config.toml
experts_per_token = 1
norm_eps = 1e-06
tie_embeddings = true
weight_decay = 0.049
schedule = "wsd"
Below are experts of layer 6 (counted from 0) of a mixture-of-experts language model. Rows are named router (the router's row for the expert), up (a neuron's input weights, with its number) and show model dimensions 0-255. Each number is 128 + 32 x the weight over its row's rms, rounded and kept within 0 to 255. Numbers have three digits each.
After each expert's rows: "gets" lists some tokens that make up at least twice as much of what it gets as of all text; "mostly gets" lists some tokens that are sent to it at least half of the time. This comes from a sample of Wikipedia text that the model never trained on. Tokens count by the router's weight.

# expert 12
router:160110091115167105152085093102176131127114123112127094147109079077111093139109171154162131162062141096173161177130173165077112104151132180136162142187083117133074119175163150109165087110163113125174100160095139093169132146099083129119180135116173170086095177100078120099065188142071082116119102106120099099127102105094152087163096179155111167123163127109114180164137079157078167116127103131080171120111088162164129122160142073138173111097175118174104130151095167156094182121089173118135082134119111069103134164114155116164181152166102153127137125117107115179177112107093092157121159134096145136070082159138117174146084079126117178139136098090096094106180178078144097105156096148107154093181094063136113081140180094090096152155132095153161130105100095118088119163179148
up1:112118136128139105110188114101090114115116140157100210108108110103203150121150130144144057147108171063141131137076147129082182151134106115103071170203075111126138176028114153090140157117097145091173156153159089128142153094198119099123125096132084096178112119075117157100145143180131109164102160180129122109086158108143097115074093118106118117154096096083131157118142122119107110096080083136173085135112127161152149119154142098188080117130123121103141158148125111122135148149192102123169163165134089115143107105071121147181197057162121113149101083185097132124149087112121118142114101110089165149109123161150113115144139123115123119069120108148058065082098130120165162135123094107079106109141133146207099132165170113117098168144170089119050153133167203131096118116125057
gets: ".", "s.", " |", ").", "es.", "a."
mostly gets: ".", "s.", ").", "es.", "ed.", "\"."

# expert 1
router:167135141149117153126169070130178108124126106167174073179115158075090088125142170093149131139128123077179155168137167129100072076166127169127180189173070085111155106174155147129146084148168136109181103073082085088174084155098105163142171122135186115109096163084077122072103133116085091148092138102107135106167087132094112084169087159127089185132177121133109131154104121158077117139108124132139127131080137160162103120166125079131179109159180112176154124163167159147120174118092161130139078125136119098090130093175169111167197179189161132117111139120134096152167158084101090110127120133078161140074092116084141154173102129123157106176090074134094122147155137077172080079147116125097139138172126117181095086145174099101138104151136118142171085178071146136099107157163120
up2:106078129108158098119116153090104125161086111087106168148135110100154110113126205086180129100117108079160170138117099165159132086141059133115086176140130100111139115153138145123095114138114150067165109173161159124157114097100101143129076101104132155150135167152125136082183112165172142136143048173132133115172183046056143086123162049037094060100091119128125107108122136131138153090147124185141096102177187120141162113090152085117118132160110134097159153135134178152152112135162117058094088131115082130131085053127113104154175125124134104133150103167065103190126107182150110144119150111185194118095151083123083123126131162114161132168114111113153116171079051146173165102036149184092153125146129123112165098098130118156121140133135139122125160169127078128113151128104148
gets: " he", " He", " was", " it", " his", " It"
mostly gets: " He", " he", " it", " her", " who", " It"

# expert 6
router:180141130105136140130109112086194099123117098095125086167130112073103091152091164136174156094105113072139162170153168148086081087134088172156177114177147087110107085178175162148127078116155126109158152161114158139179112126077117135148163152156175118140094187107081101096080192110062082142174127095163137113171109084099123078170150187154137170131186100086107166135167077118077121102128101094112143114146096150122148154173148117093187092101179157154099092151128180127102165138088188113147073085109135090123180112129165131165187153175148158145126131114112158171167148099131092168115107134139129109065071125124107163138089151163139117111106123092102128119170152118143069104164155123104101101179121070096102062148155124081104113166082121117165124087104075096109140162171157
up2:126089159091152132116174161112076134105103144071051137103136188099119053160131118182178125147101201121122138096152156113072135120146165117163200141058148154139147139082089144127154128091181064211131080140140140097133147139138151135110135156130106172093098127185137170131118141149146112155155079098061145094108101167074121145107120145128112119105126126122132141117084119147160065137126065072126037142151106164091101115148141089139122078124183127106141105163115098101145091065156098122142108183123113186166105113099158096179147127152120142116124169168138132189093152120135130135164128119114132185102171174092165160155120077157160113137126056088147164116135086089060148102140150150098099149120139131121129155179114110126205104102159102182121117130117114110214061132114116
gets: "\n", " In", "In", "\n ", "==", " also=="
mostly gets: "In", " also==", "\n", "On", "—", "==History=="

# expert 13
router:187140134102101153173120064149173089169152150139157095132109099091149087143104178100156143120138192090123141182125144115095094092122158163103159097173146127122090110172178141079140069124173082142134157118084158100157147126060131149106172103097156142110097188075059163078082191151101085163122089111157118082134098108128101087170124173169145173106181138112142129161172099098097084165107174127104096086139118146165130114180157083073172113099167125151105167165109177114092134138119144130158094114091138078094174091142151116160189159174124108136131113163125142180174075073140100133081099122105144174075088122127104145168079088125127109135120159100060099112184127114141090096131148115131174089173116127130101078143171099081116109149102163159191145142099108129081168144153131
up1:148129145104142127141172142112138123198124177162113177162104075106191063149142121070093179149164125108077107181127110151112078157102155073158155121106139122124162148155151133130115117114097152115128112098116040170124135093146060098106121109083136104146098147080127111086187125135157133176101127130225191200130125109151179144155109118149169183156156144129101125198123170157186150016143135084098091153148117098080150133180115103137154120126137134137148137152111149166083156101149108106136103172161151141174111134075168136150172104146118119106087075138097138116117183125120137099117125080129126126190138108149113199124145118108203127160091089202134160104088144096163165100106184142143085159079148107153153130097185129134129144073153136080098180126119107143095147133124106
gets: "-", "|", " -", " ", " •", "Personal"
mostly gets: "-", "|", "==See", " •", "-b", "-c"

# expert 5
router:187128160138128161086124080145181161157129090145121075136158166073116089123166197119166135111113176080148129167147167121107085075121100167162149111178090095102121111168114164173139085096162101093144117133085134102158143146109143118151186083173176078148101170093070115071073190112082091120121110114101078076141143149091118083173146178154095174104184163123115134180143072106066140137162145101119156164101117130149148090179127095127112121138176166156125153140169160156105152126097139136145081151078122114114120141152168104159166157176125104144192132105124143179169160095121082120125097089129147108098082125160126169155078146114103129092134150132073087147173098110127070091149149090112165124177177077166108090168185090085128124166101124093184140141079080124100155176128113
up1:159090084105144134135166090079101187137085134107156110144152168149149124113154201117127130160106189084131102130120120164126108146115135125173148137106080137132126132064135123132098160140109115149116132128178146173081170119148162023154114131082165098079093094131128111137100095164147095164167144135129150082189135114089120135113075158105219118122147125170105094087107115172130164091139051161071134112138067079157146183076099147121093104088103118139103125097153189117085153126125105112152082140140146072076126114110128133084156075149186139061177154116166098166085104137053098128166142118198091128176160123163119146129118121163166121028183107150181131186111136099143130133084131112099104125094161150186065089133094154175147139123106130116101138147115139103134155146144120
gets: " the", " a", " The", " an", "The", " A"
mostly gets: " the", " a", " The", "The", " an", " \"The"